Experts of a small language model: a sigmoid router, 5182 steps.
Below are experts of layer 2 (counted from 0) of a mixture-of-experts language model. Rows are named router (the router's row for the expert), down (a neuron's output weights, with its number) and show model dimensions 0-159. Each number is 500 + 50 x the weight over its row's rms, rounded and kept within 0 to 999. Numbers have three digits each.
After each expert's rows: "comes before" lists some tokens at least twice as common just after its tokens as in all text. This comes from a sample of Wikipedia text that the model never trained on. Tokens count by the router's weight.

# expert 38
router:602539540582607452429409434504547535429520494531590505547531570530545477570442483502502443413454492490416556542588574532443546550419559558549500504496443456417506557470511519498554495515495517498432556403460453521518551504472484324494478548461498471495509535531447589513521469559476504571503469570461551479385518545458499486573585459497557555583583533572486465464500477543493495472446510497604507447408474414531581442507426515554484502479490504447508507502521491475589487504457486
down3:466474459510430589516370403483474573534416513447545477487481535519454567515554494591471554507537557562528561469448582523462417494499524500532500481479532506522597514423528511520498457422480486515432454502606524507515604536526515588480524479502455449499494529564429537508537527494402491377499477581498503559481649492487426482468469523520529503434529482547477400465491436482420440358369494528490471549511562560446491577450447511503498509470526524443448583496550478484507460441533546
comes before: " of", "s", ".", ",", " in", " and"

# expert 6
router:576493495515565459491441435472517524497485525592574482514495484486503489495471473480510531536464561457432557467593534469398530624489498512481496482596465435523545585480503514596521517468476543477441516452466491377488480508486480501378513547454513468497483505498528525501533510492530620634524410563465477450487540501406471559500503470457534515530587506559448506482462460542478454515696356518491530509438432496489487390440465484483498422492531455530510509433535524531614470505454574
down2:467479493508564461487578496455444470492415506452490429479517456576441440518584417411469407381430427494459575541520482443452547509465572481594515533548502564497527481477470494480554589454447485496471585482532486502529496635416489491521447486571499523528489420513536515603619540528527545480497512522400515472360563479487512450512423512434420517509447520503521568447540451513485551592551424468509535458450505540504477503519451495630508454440401494458529521529504482465454518538572484
comes before: " |", "|", ")", ";", "L", "S"

# expert 57
router:599446473486593440487518499444526549438511533532508438531481447543438611456514503496543468482499468487510533481624538518415535547426502420493504464529443487505524532446514507509567549548454620402427585473517532441480520543469408480438547528570522497529473524406511478520533610516516557542531423534496459451415589526456499464511572455434539520473547498536496550539450500682486504475506419444538509435490548448485597455480461497516517420511478506496505525416576466492524478498396603
down15:502461599489471516391487440509609561395433559516472522503445543408467602532472569477460493468546496565536559560516549530532467514599544484479464535555455512557529506541515532492504515545456467498412478370533501577508467507452421577449434589506428482538573499516582591499577522548414511526507478528504429504479588573476495468510563537351535501566539532499454482382463523472475579482502481446439551530569498485430529541492521565515559439510468526416521489510501514455518482481459583
comes before: "|", " |", ";", "%", "0", "–"

# expert 67
router:636534493548474440490460492524592503440509528485496502545545489558592459472583540472409490422456439434477572534528459456489480618483535518515476515544444522499461506485469583441473408571496597478453579435533457465560576554455444463470511547545490511580562443507465517475584532498506624518489480447474482426453521568464548420538513500387485589544489536495473427477429403455481580514491488455570557442476523461613535552479416501539562460492558553461522561491498443535558504447515490
down0:495546463519552509533537453554558546475533473502528473498491496557515475443482527510378562522441508546433489421467426528524538534485465593454596547556486532440507472448467519509493570512574474434589432387523555514433524415456537497524469490559627587561443421588482494542500425602579487532525535473470417518410397564543481472559448477512459527536498466501525509489493457480515462555512525515527509427463409606530527585564443508513562427471547514453403566469487495475396481567550527
comes before: " the", " to", "s", " a", " of", "ing"

# expert 22
router:471536502542498467468473497427511467549510498552467415504530471497464428515454552466479437504492451501517494547517461533519620505463532437453434482482422456453573436498546578524603491511495425415479488498496551458478547536460460497509585506471413457583555513479509551494495485507474576481543488502469509450540514511556427482467471540473577529627531633521454468501372508524564577470586427512538477436498551477605426483436455419470536521582474472409528599443450435613539555413425524
down0:501443633557433554499430544516432402394567556509541565424511509561535480441482435531381579452435471525519449491485504596475448598441486556529464539546512447522443491480554521493495442485579397508531571429522458463539487491552531487579510520503597492530491405518555465515561510542484537537602523501481487459466447525480501428587480522479475462489552438537560487556614543511455508484501606502437488491551428467576532578519479608475515564439515507457459513493466486494560460578510444
comes before: "-", "|", "1", "0", "19", "2"

# expert 66
router:525466446529441476512513520453505498455548535563528529606511491446495513519486478533517508537460480554495583457498506524525526534467539545607449547440480436451445514440603598526486531489456421495455583521555483433447550509476496392543603571476515499558536570457430526501490461502473564457576481460433489507461538455527403487528469501500471479482550504481501497449507470516478538497464456310516526565439518433403394552453442505530422459455402551421614519445559486563501527548371501
down0:491536478511565557583459470465465443496566502456531525463470438485446472482508486550521468485507463615452598442567408458496429481547533575538509475507547531499483505542458557478502501477512620564466522542497471538492463487556539442560467422570584514431457509523405501465472516461536588556502437457575586597414442505472518624525480403501508594476472485451481510460509527506584547541538602465568470474413504485528447446550467508509475420576569392471466447514457347514489507480485471
comes before: " the", " a", " his", " its", " an", " be"

# expert 15
router:491476504539521485482474456440523521462476542514461490481489600549566500468421443520532525526465509525574531581545517486435604482516581550515448450492486479500559495489501461493455491499501475416467527469409534428504479547441471491319545526384418517469569471474432560445499432429413587541574533511516524513520555561460474453572488440508429508559459446489494409514433459581461456376518455492552635462519500507584520495466476508609510512447389526464537518477576587539502518501528535
down3:454477548491408559518515503571411504518507547507413565502526553474471482506480532528535471500513489418564457496494489417544485383563468567503513543488530471471424509521417451469536533406458523445496401521506557517500591520467567467491503399466548416499449502479599476485523524569465484532437551490526575464482387512403512421479517464407579401519469486466473550548576395561481494550524519479522450524505555507375529553468593571474499550440508545539471454599589508411527455516456443
comes before: "\n\n", "=", "\n", " The", " In", " He"

# expert 33
router:504514470498561451451470418410526400480543486496446450525525481568572485454493422333524493476491505501427565570634500485441572586471490444492427480563474539465481419362503511510454532477383552506463439476424552497579510508445474424475489530515371434537526458436551475469502562505449523487549531511542496468361510590558506466491568466569494492538504496525495501466470510471519510389503514479562522428485537484464442540513469466507518503464563489461467534500587541522574488445469574
down0:582508510569441530496454507492560484451502439522498484540578431412525494511487525576367442497507591530440545399413530534494516540532505581565525497480446518524539515530520566517442477610461630446436527494522520523436451539485485438558548490488444478467497499551474456486438508461552598480519539516616377529483550527471457493456552505483449563460556547472490478465498520510482592437479481554475549554495493540467461393450526466550446522530479552548467419625449412436467497472628530
comes before: "=", "\n", "  ", "-", "\n\n", " 3"

# expert 23
router:480411487517582501472429488498508497480640538553564465550451573561484504514474448458563552452432518502455504516622526451496496487486465504475481467622479534453507501482531506495505485406498503443493437466465537443499556543464465493435513526383494424522500486480567494522515552620467537586567438508429454425431547529404467549538565549510508487493553477486508508521437456543457463442652453532504504525566503473453446421468446502476589488527463551528519513400543663550503491441433554
down18:459586537539435477588481489550500535434508533505505493395462494499494518471577512515430499508600462515538466487499486501477492456553499507479512527537493500529565576530434576506552564466492484542511563554587471450438395442435559471606517522605461551584603453544500606514539538440462522446510527497441508497512367529536512448602437556487459585365447497483479452552522568412419517467526481628480475588532436521497448546521486569568484533493517482440471456500492507521522531562559560
comes before: " |", "|", "=", "–", "L", " at"

# expert 37
router:570546532547617451401448495489573509429467460555569441611605578536550415559467505486513526492422487468494569544657556488476531484413547543513498563477478452400478550443479559494544512477475488490463537418482435513466517481423483418465512541541489406533550544513465597508550529539470481564498435535496502454426543534463496446560558468487601561495549496563462430498513447530559491496445514490577587416428466493567537415514420524529516538442479464466527554498486511505552482457513439
down0:463525491519513505539465501524417534484486482521512488442601474447474449458513471451576534540445510515604453608453456586525431383465484545516481535541551594568564427551537473431450443574622558498572524514458507501550556563513466557472504462471495510517449464509560501514446454611518437557426466465462452475526552569540462489481408599469470500492515517564541514578433444514597497573450467547428395591473518552521408435517440475491529521530485518614453525525545483437501475460549528
comes before: " of", ".", ",", "s", " in", " and"

# expert 69
router:521505483514575391481518511392504453510497535505505416528514521461484595529503503472505479508494466467506538509538496565530613484482502395442515510493433445449536486455533523519582515488469531408461596471463531424457614593473473487488549521516462419526531469423509464511508542511493597482554430544461482479465613522458527460478524444494557572508544509508501560511369446632517524442493439497529522520528498503459646427437435466530586435532404523496540529442498459537491463461414631
down0:512489531446524526485559611512561538499427523493411481502477461578622573580532527494490485508542563443501517507466426431501453485538439449496528493394369486517547484505501429491540511565397456637516488400442509477445455543478468543431614568593493498528481522463500516614514547470456495465488458455546503505490594541569490466515470505483491560545436456404481475524558491532458570568512414461546464529552563538453471542450534471483498354507530434508426500499512502490509416521456551
comes before: "|", " |", "-", "0", "%", "1"

# expert 53
router:505514553556573472430478544502493493420533487438554470503555568567530587476558394508508476486456491410561481517559574464461505453506468442500465420508484427513573472501488498527538535489490487451489505456415576404604524562477519470371471529462445481565649468400452509476475553494435590493563490478499530425509578488526597518495550444477620498483475495474503451483466486597425505500479451524483473491544499502481424451419491539486614561495474561440528487382520477557533568538521567
down28:544540506459511524528480454527435501531482612454467538524479524457446564469533554486553440466459519487473407566495442536538400460440508558599440471512403459450538521484578480563488451498521382437480448468489489431515500462578520502538637564542560463548525428384577497424502612486532544508546494528524531434567542403501462480451543522438500554695562464460508515531553480542550544438570501494445505493469571506416468415526496523513489532451513546500511503481458497496534573524481528
comes before: " |", ")", "–", ".", ",", ";"

# expert 64
router:434451507486499489458414444529528566460515459543494474582467429552451512576457449392537443390496500456472593514523538496521508485514431460493489500565459459460415524331591598539524485430434501444449508428473501473475541548416437480455485552464483490581496486465583535551554538521560456524568499494511446477474543526501528540539534553488488450499562435500479535469496484564487489499599394450530564499540458521489607486415462625518567445486410511559559506459550596526513511535428466
down0:553667461469532552535471460539528472461519467543552406512504461553574507465450433473518481430496515501463545508448476441465422427492427488496453522489594505443493497516428582425546543426464474493518436517418605560475559515478571504467519510475515491497476430583578525451445422441476466498499497506501427440472468474582526529473530489463441470414497482446531462517519522610474613505513516467459557581612469478526523465464528485567422509536622530411466404435464490440547481413553535
comes before: " the", " a", " his", " was", " an", " he"

# expert 24
router:551525555499539413397477441421558468462506496504438461562548471485544512492551499451511487498447424519569580583587565545485588534468488415524495499502389485528516493510554503500470505515416530384495495454502505480472514546461417503467474545542472460586599532378581486501645587556473494537575476469488455460460525601485429460555540475515591560525516483477488558539400506528508551430478422392527502401518517447454523524483458510503575547485470578457546550475545492447485452523481552
down3:509579525469519470542550650505578502497568478443543451546545545608526519482537611487530527497586482566529423454510557508479490429410509521497500449519523472477514453455476413474527512599485550554508467461451520413434512465437561487531437582455642426514436400544603450521452520480440470431488519502516476489453560520504449468530513515497505542421451513509527473510483591465495534503614408453543526595465456565570453456502531425444506421449467505480511402453526501511483484445558450
comes before: " |", ".", "  ", "–", "%", ";"

# expert 19
router:447473566528590425443505508491518484459543587520489499492439484639490543461454536440480502502458414482475455510541579545431460555476580490558544504519546527499469492445591543569601623448495465447469567478542442443482488473482592567429481525460450498547495485551405465427532484514487464435462473576460415472394529515462484495572560539454570501509494542566555507497490484531518529408535442438496574417527440430479450484566453509612599416457475523464531445501458469490491454459553579
down0:571586473508467588475484504531527558467556480423483556478552462501503530553529531484473414556510416495497499522529415521391554520523465543443466548467501543464541444483420531530530517578469478482581556551485482545481526485503495450482510549515530471570509494475589483510494578552550413607556417543519594436547465585472446535461506572474561589500526490494506416493607488580406567534454496534593405565528486585394475504491443566440517399483518563447587496540537467574577539510518469
comes before: "-", "|", "=", "The", "\n\n", "In"

# expert 62
router:532515550560604473427475541517485523440479468439546445493579509593520544473539359503531461503451477443569434556590557483470487457484441488486490389477502439518513476488457530578568520507482502436480511440407569437553526573451480395338491520493438486558631504400454540477471579509455587459558463517497520443508586484509579521491540467451530547452478514483475500490475472574391500472511438531453509472522526509486426429459493546470573530531491575435506467429530519529526532564534553
down28:517476511470505585495474483445377546505434530530562472517515513522499524452490550478569499565427587496411558519543589529520429547489495498439429532460442545473455418499436477505533487464476559491446512548495507426403482480539525542480417392467500582545471519535510409429421511564554548442545528548526470548506557425414524464423433502548533497612594573399564568581504446583455560551519550449540454452441522477521491467498454513566475483554474441514467504536475491484567492494521355
comes before: " |", ")", ".", "–", ",", "|"

# expert 3
router:515574480498486525480462507455491475431535555545514518485426575533512490533415410483556499485485463533530498487529572519533608526470524550466489469523475461418492507480560443520507429429494498456439512488380470465516512493494471481379544523488489537456535524471451639458537465434467489540534505457477462507512526512478472425538471457456400528556467557498483404521473451478469490351504476474526543383507485451554594490535522582701533455457403477386501545435570538563534497516575495
down6:554493536567472528539566502475376538524441554475494494494478425450486464439476530527366592459462523502400470451532519502453485476507522463423521500507479536461501512521425421477459484585450509523474551409489574474471535416530450422500548534531469523506530554547577475595450534598611516524495521404420596475465501503473538470503502425522465628528505462487474534485587545533649537514518587527436498506582433417446431505422513507526509494606465480466483525532534500426486444492521459
comes before: "\n\n", "\n", " The", " |", " In", " He"

# expert 35
router:535463446477591416402517425411555508442543586485446478496566512481519500467559464356505488500493500479467540554589481483480600544462422420495437396616419550491471432453560534546506457540392539462488457468480540490543558503477428516410518528513437469592553495435569504440557593515460526481594502540498475474413488542508438428542534478520487494544543470511482556522447470468502509377617442449587465471517494496468446502525470448489481517456495504506531508495538595478557537492492559
down5:537497556485470505459495499469476447504401431455536460462454629407444413442530523410523590483546519566406547514536512474460456504502489531527489506592451536533491395567568461447571544529469411426472500486368521535478472415483436523523565462537562495510533486531525525462503486449515479432649462536550582471460455487497467495511479454458484468460433509495543585492487490512545514580520565462403483447615586529458460403479507488500460455526581500529529499421485527445473493519615447
comes before: "-", "  ", "\n", ":", " Total", ";"